{"n_layer": 12, "d_model": 256, "n_experts": 48, "experts_per_token": 2, "d_expert": 112, "d_shared_expert": 0, "activation": "bilinear", "moe_layers": [0, 1, 2, 3, 4, 5, 6, 7, 8, 9, 10, 11], "router_score": "sigmoid", "normalize_top_k": true, "routed_scale": 1.5, "balance_loss": 0.000613, "balance_bias": true, "init_std_router": 0.00742, "lr_router": 0.00074, "n_head": 8, "n_kv_head": 2, "head_dim": 32, "vocab_size": 21695, "norm": "rmsnorm", "norm_place": "pre", "norm_eps": 1e-06, "positions": "rope", "rope_base": 10000.0, "rope_fraction": 1.0, "qk_norm": false, "attn_scale": 0.177, "tie_embeddings": false, "parallel_block": false, "init": "normal", "init_std_qkv": 0.0307, "init_std_o": 0.0307, "init_std_up": 0.0307, "init_std_down": 0.0, "optimizer": "muon", "lr": 0.00653, "lr_mult_o": 0.712, "lr_mult_up": 1.09, "beta1": 0.95, "lr_head": 0.00527, "grad_clip": 1.0, "warmup_steps": 200, "schedule": "cos", "final_lr_fraction": 0.1, "batch_tokens": [32768, 65536, 131072], "seq_len": 256, "doc_mask": false, "z_loss": 1e-05, "train_tokens": 413700000, "steps": 5654, "dataset": "wikipedia_en"}
Below are experts of layer 4 (counted from 0) of a mixture-of-experts language model. Rows are named router (the router's row for the expert), gate (a neuron's input weights, with its number), up (a neuron's input weights, with its number) and show model dimensions 0-255. Each number is 128 + 24 x the weight over its row's rms, rounded and kept within 0 to 255. Numbers have three digits each.
After each expert's rows: "gets" lists some tokens that make up at least twice as much of what it gets as of all text. This comes from a sample of Wikipedia text that the model never trained on. Tokens count by the router's weight.

# expert 11
router:092123160144137141130153121135102154113165101122101163136150127135102129131122122090139143079087128130100082081138120099120164138101104122120149150156149132122103153112132121177144129135134149117111162143141122125134166110182082181087129133159155100146150140106122117148138117141139158129157120089148121195069127140086087098130122105142062102107146136145108102144155133143087117123106109145150149124136160145073143108119130127150155118112095100148145169139162085181121121117105091137149141200149131109120160136133116095112125128155110122099119065136132115126105143139131131129121175102100126135112127148135108118129127143111101106119119166155098114143088119119107135136091150118086086079125109143121125092146106150150127138132121150117094113124098125117080168114121142
gate0:079112141086085115122140099113106124097130126119111149109154161171130101170095165126105150116136098150132128142109172109134110130141126111119105093132117134129122123129075139100156153075126077107101078092137139115120123111110114162126114169118136147139107158095107099155139125082138141137129113117140096121117125146118172145109119106166132101112143164125130119105115127107114163130105121121094138119129112129126155132091119128108130127143168096129142131147138147096157157136159122111132134158100101125141137162136083148144136129135158131141100108108143166150085086190152136153146170145119105125176173102166133170100170155165137171139141124158154074088136103102138118117089133117130127127215118159161183155123157107162122136136094135109092119128120114145118126141140129
up0:137083158135118183163121114153144131144123117144098130070110186160143091147142131160143174119144170092122146132105144129110148151109099095103147168077113136121145153124128139174172166110090112124125147103134148139127136084101158126114165110126150160169112137179109088095157127132109113124077124161131140116130104162140133135112097149085144125139133138162163126129141113129171127101128095129113101110147123114153111132137134119169115146114110139128152140124121120162132140114096139136107142120091141146143151136144127110123136115180115177103126150112172129175136101167154167137154104170126133128083148157134145151098152144139120149130104116130134122154087177124118126167116125144125131182137175135140133165138145152144152109106082159116106136167129106156154119089076121
gets: "s", "ers", "es", " years", " people", "ations"

# expert 33
router:121110127170122148096145083098078152145183124123141159157162132125130156169165114073125165118105126170117081105124149096118116163083108103132173139143109085114143114097111123181158134134119114131120154139130111140135130119137124166126099154133143108124107107123117059147131117099135104096120124086155123153109084099140120145113084130137129128102134123147131090143139182102132129075134103155137180167122170151109119125125100174173165171148121084163132155147145094160122136121114107120148115172126145150117168144156121125136150133152131157125115119128156161087101169141131162142145146140144137121131134144126095129093143108168118096093134175137110128093100148132125165128127157120111134084148120126118143128184124114142124115171123133115103115112113099131120135148131102
gate0:095106138127076146115113132110120110142125129153169173127126169158120137104137087143159130165102161150137145114118124123150146154144124147158102178120123136147148129109077129126156168186125107102122114171134118099122161140107147150144140084146133184142154153113133131128136131140098129128120126070132104132157110115077080126106131092102184125121103155122104130105145158146123101116083155104132182164154137170163150099185078136127151121133136116134141149125124143131128114130088115098131126161119083104115139091167098143123140135110107164150146096112161122118125126135163136125107103129140119124142109110123121109129130169141085166133102159129085141110090106133134125126155148155138115145143084132081152102129071115090144170167134137109144142133133104121113162148085152
up0:089125132131141112125103114153163119101144121164111196115164133126176126115117100141168121187115131114114145127140136123147135147108119135118125089113125126159165143142130128122155070132150132124116129116153091132115111134112146118120146157137107148099170094131088152142148144128096112069167135118120105131100164102130108130104117121123096155109106183145113136059108128141126133155128082122124086158107122102130105164057163124124111112143127108133169168104162164093139104119131135092095134129115106141112119108132130136148127125122160151108159134091127123102145126132109089111154117122130169132126187124116106188172166116154142152122156132142147133108140102103118128074109100139159120100087136168098162091133128140108147090112121107158147141133084078106164120116132123
gets: ".", ";", ").", "%", ");", " ."

# expert 45
router:117113137147139178139144123127080157100125123134126136198177150126141136131108110094118187123113119130122103106103155103100139148106122102101159159188152081118092133122128138142139168121155099177118158158120149099153145131157101194107115142172187121138157094115160112172127085121153161120116126111174132136098069141115131128142117126173111078090126141126143080122142133100092133144094106152121131163120138144088148122106143098154133129150104121115151134133124111152141141097117101147163117164133109173090157153152136119119157146141148140097125105147130127076139160155145096124133147121120119142130140131122097090108133139113145132130136150113108116116129129115113169089117116116122126077122106116117156128164118130124131085145132099137119111123105093147077139130163087
gate0:140157128114121091106132114126086138116130160135124097137129130144119105119135122112138130079122124159089069171069126136160097113154150119117163101160089091125136062116101123149141144134118079134139163089157156137143097116180132097135134070103100177077129165155131103139148131112162157136114156125153140128108106119140118146144141145148129126140138148104136101137144125126155130171148138108116097107146100145101152143113119116137133097137146099100162141152143126177137126167131108147128081127126108123121152165089152080138146085114094109112179135169158107128142080078106089078124127106141120126123135114137162151112110139125179092101149097146129095088130157132152113158151138097127148166124141140098146128111141138120119128145129137116139106091127144124071123096130150
up0:165144135114133096116086124100121167141124121174126123129154143143091098115126101125152154133119150197133140125089140120115120110106138109150122146144121102104150147116136105084135139114124118094168136097162171132123118138098124135130118126096083099153135133123154181122121155131167113135121135129128128111108118132154142131134131124126070154155148163137093078086129179150129123095116142100104146137119140167159116133109141167128148117145099154163101142160103157124111134121138140117152177135115103098101126108117103159093163150142099125160128139131143121141097120102109098101182152116156202116145118132093129158116123120141112179127200113086096120150145163141156102090119128108102139128147131124139174171161143149139142122101105095139168130117120138134185112179094137
gets: ".", ",", ".\n\n", " the", " The", " that"

# expert 31
router:136107135151110147132100099110107167122134139128135118146126104119154126119166096122146197134088099146078130115116187133081150125058127130133160153174168120145127138124139126189141113150129132132098126133122144120161162129134115151113117120160153109144117138084148111171134119112120128109137097106176138145103106126118085087129116107185100126138174133123120122171134145104094143110103076156132130140131113171113133151095148156162166095103120122141120166118159101131154153145117100132195097148161114104106154120176121106130142141163115150079120119074142148134119134133149122128129154138111117130089152167138086097112180123135100108060137152120145159127120141106122140113116112117107141121139116096089089145121176134118153140130128143137104118107115133131116155132139112
gate0:118110121187153116111126124116117143150128091117143108140179100144107109180100147154112084123071117143110122134175143132119126123151098151128169105111124104128161152136120131112081090102081132135108115135113127172134160111111103130120119093088138145094110137137114117168090139122153150152138126132101136122155160137116084134189092124085156145121084137150135130161108131147132151135121069106125163143156142097114117169109110059149138126089106109131129153104107138128148119119158149105144128131161129091112141107141157123143146122135128132078135139124121135147109126132147116125096142084123151125088135139182134150154108139084159149142132105114130126155109147093145124093134101123132116128100181153140080167173141125120093083118136130144072108151130169127122104078101140
up0:121118133152129109075089156082148142161143159117079125146141129079140176173145124101163144138118130098108130151116127087099123165109130125133139162129048161124163118136086118144125118134174182130154118102098139106123149161144119127162140114149142157113114143100116138114123144086118100163110126153087124111147116096076127135129124145116136152149099106099096127128094123120111139089130095139169089107127127108116151124149161125105120132102132078137124114135127108114112107095112149159151124131097109124131157159152170139071108150132115134093124102123090147137105115102164141093064141091123107154141089158130082168163141117111160125134069130151101125154151135106117146145150156120122108114115136149126105127116104113141119152102138124100106128150134106156091175131100142
gets: " in", " to", " on", " from", " at", " In"

# expert 6
router:105094128133126152124122136120105157163175121110111155155122144149123161127114100119105157054087117126120127123123151099110158140094082116120130123123157103112135116114106133158145109111150153114122167123119137131170147083156101156105112142155169101149118116128120088146149096143158167105149114141139134141120117087113135104128113142161107119096145133156113115155096130124089141131144095149158141140110143142112129118107163133152129151125112129192139162170172105150120115124071127139129142157163148121083130104168153085107143144163086140099157100127139115108134148147151135142150150103139158132116133149134124093125149116123075137089131164103108129124122145138138158112138135117135123050100173102150145109159186131076093156142124125082156112075113149121097167126102111
gate0:109102068196122135097103112149108125123129163165112131127127121113073108126117139157116147142082136073168113104147142117127138097152150118107158157127127121098136076152114117124124098183110128151080146096117129140170089134087118118150119127110109111129149163194111119115110154138103102144140080131154115125131087105143143127127111145120103133171134145109105104158149148113089126129152139157147171147089129123144111124112105113112175139146102120107144104105101130140103117137130137115120151114133170114165113113115170112156085118134129125134165162074134111106130153095109184121087099151125123132155129172110137117130124147135110121118120157125091128139185147146174120114137133134115144120153103186148126107115132141146115154097121165123092119207117119143112110128124149
up0:111113156073148100162128148149135103157114132048139117121146158130126100112104150060116080126153178149130150127138093153128111143123119094129175141126168091111107120128088153114111159134155108110128117130146074164134132124154135137139130122146140112124116128088129148097146108113170102134077173110130128107172154128130145123158192138155135149075128124127113120072147165142123120122093140112072098101178152124138132140153129130097139137087153097109075121139126112110186126116124100120110148096106150109144138131124104132107148159117135137129119147076124133124166114099124119114116171172125137127144083159146105129168139105135146131158110100095145139155160139155102128090140141142108176130132133156115148153107156117132133154139104107119124111124102112106107121141156139
gets: " the", " a", "'s", " The", "The", " an"

# expert 1
router:101090134142143141147101063130058144146124126110123133132172137121108146152120098107148150113086128131122109102128169106154191118116141081116144142168159118106125124099117119153122164113112116144096147158127113124154150122144089159093134123179199108139146076110126096125119119137163152123157105086159168137103114133114096111142102130170106128096134100129096088177126167123118156151102108166137120140110160132076117119094167131162153138115103092123154164140138106145144114127094126134151165176150140125101168167131135123147144120161104157106144118112165149133101141167149111109144142114130143110096146160164077128134147127145121093103163137116119140094114160117093150114127152108106119103103100091120119119154131115115112136140114126123109117127091128094121135165137132
gate0:161128130109143096129130109094149120141125120113146143107100114123137123106126082080170138106115091135150129112120092094162131146102123122077047102138149101114142136106133153100140138136134146139118118126177139099162114133160140081147122087137116118132128173125144106142127153156138218121113151177135119130170143121132135120133136171127124107111125147146149122151170142086097141160103157116139144167111097142115160127096141111168143136124152106084116137145135129124132146195120125103183131142134134189143112126140122130110159092142154100186142155127143128128146134116107145136132124131136116129113174099165123111175100158126127149122122125135109125123147144084082146106083143098125121113117118126169100102163103162154132122101140141089139133082114150123109170098092111
up0:146078113124120126147081083142102079105143060138103163142114142126116138142114106155180127159120119104135091159088122153100073098108154122121143117118149137123092103106111122126125112114161119101125115160123139132134094117131091150126130154081136147145123079137146123137103172109161135110115103128110058079051098152154124131103123118106110131102093146110107163170086117136138105151098139094133165117130161142114135153131093127135112136127124111108142114114123149125160117132148114126084141131128132136135128116145130133101145128138098143169124128116118142144180130123082132117115149136111092158132144122095169081129166074143075142093114116145123118151132117130175157182133131106134095154130137106144146157137146159161110104141136116067149123157142129098120144134131116
gets: " /", " and", " of", " at", " University", " the"

# expert 25
router:100105119161106160171121083118091160152150126144140089148124114150162141166126096082131158101132158157112091128129092108124165116110132078154150123144149143083121105107143090137134164105080124123111171171111116148138109124164101146091139170153160091125150107152125108139113098155166139150158078098134159165112135140100119136095127144148145105091143095109125105128108096108107140117124101145131129152131140162103114094092152112143152148107107084134184201151136101141164123131120135178166128131144144140108141127160117135140171129151147156107181113144147145086147128156127146117153163123121154167097146143120078088127107113131107125085163113148116100116081127128116132109161134122110162107114132131134109147149115179121131141123139135099107129129115134113120125133138112
gate0:147091113193130135120096112148113102120137124149093105139158134108146113149176112135193111134119133140115134117073146148095119101110131122137122107112134121140132137099146169136122132154130151170144148150092148166134105125159118098146144152156097119127175118134102172137085146136151086124166130109137166054167111120109113124106122150122110125116153123132135131104159163169117097147124127140145113096164124094143091108133128172132150111130090129123109114109095186084133086138145166146107104127125130129144123144119070146142114136123120108108113115154109117119104070139168134147170141077128119137129138107108182192134135172127159082116140116138129126149135091100094118144122058076119122141108135133154098144141117124124137128135146092114146122085105128139139129141135123
up0:116150116093128137112099135134101155116130132143116111125125155136155080127160094168134137112140134155103092085145099119132176119120100128119107153139127150191107143143184120128091166130132130153127157068102125090148118134107146118155156188122170129135115107134113110156162139155120112153146118139184132109104140151086142127122143117130152136141095141138137126123128118127153085150115126140134146140111095157147125099117102137122139071133125134084064146131094123114106123168116165125098139121099126131108137145099093132109155131134152102150113107120121129120113158115140135081163091152119102124124099134115140096095126134142088163075137142178107188103099120166113172138139149172125178104153105107106114137096136099118164166130131090128144127151123145088136095175125101
gets: " of", " for", " the", " de", " in", " to"

# expert 7
router:116126139145137169116117075102094118126135133145131153189154124100132128122120115111153166132114128122143089118093146109153146130119103136133135155150166126109083144107137147154148154124129094166105181182107130103146127147143107135102127127146165122163141078152150116138128101103166168149140098118182108142100095138135103110164119127171067113094149130147127079123137141105119126152114117163092142137120124138131097096130142108149146149160125117120158149114110098161154124095152080146156143120099108161095165171151148085136158131120143140140125100160117137102131165132153118099131150093099139140107129159123086110144135137101144101134172126125116131131138167107120140092091116106104134095108124136155109102146101154084130066136136132144117106141108103148087148165195110
gate0:128110087137131093142111128132155160155146134094124101103119117213101152132131156141131094130137165118148136098147117106133149112128138133115136147124105111169182153103152120116157104072158173085130078125114117171108135110100052125134144124152112120146146189180103135112107175167127107117118166094148184100132128127119141106128115105145161130164144123136114106137110137084120139105150107122140113128155138127111127139096168163148101135073108137143145137130124116083151126120131180146146140130167123113169105106120128126150147122147115129165116145137165143141128142121131139119168107114124123147132130175092130132093130122152136126092149142177142103111159092138115163125160178159134126116103105169136106167115150114156117140137104142100143133140144153099135089140093152
up0:149132114134163154095116116127128143129103132182122160084135086111147109071143154142124100080141138125118101123158121100108102145147122120130142078140121048165145095133112116158146144098124137112124155137142177104113139095113139104165107177135138147130105103139149117123129129159123175133162132111147126159130112127137116092116153124140128143178133131111148183155136138109110105169159088110120084184134143149150124146161135102120106116170108133104152117112095127105136145087118139116117142134130136143109161107127089092136138114127166118124156133137112096175165122173145147126095137140127149085111088095125106102137131135159126141137082146165106134139135129146141161126103100175109117130118121157156154098110092083122094118144063138101102128139103112109132096151080143
gets: " the", " season", " in", " team", " League", " for"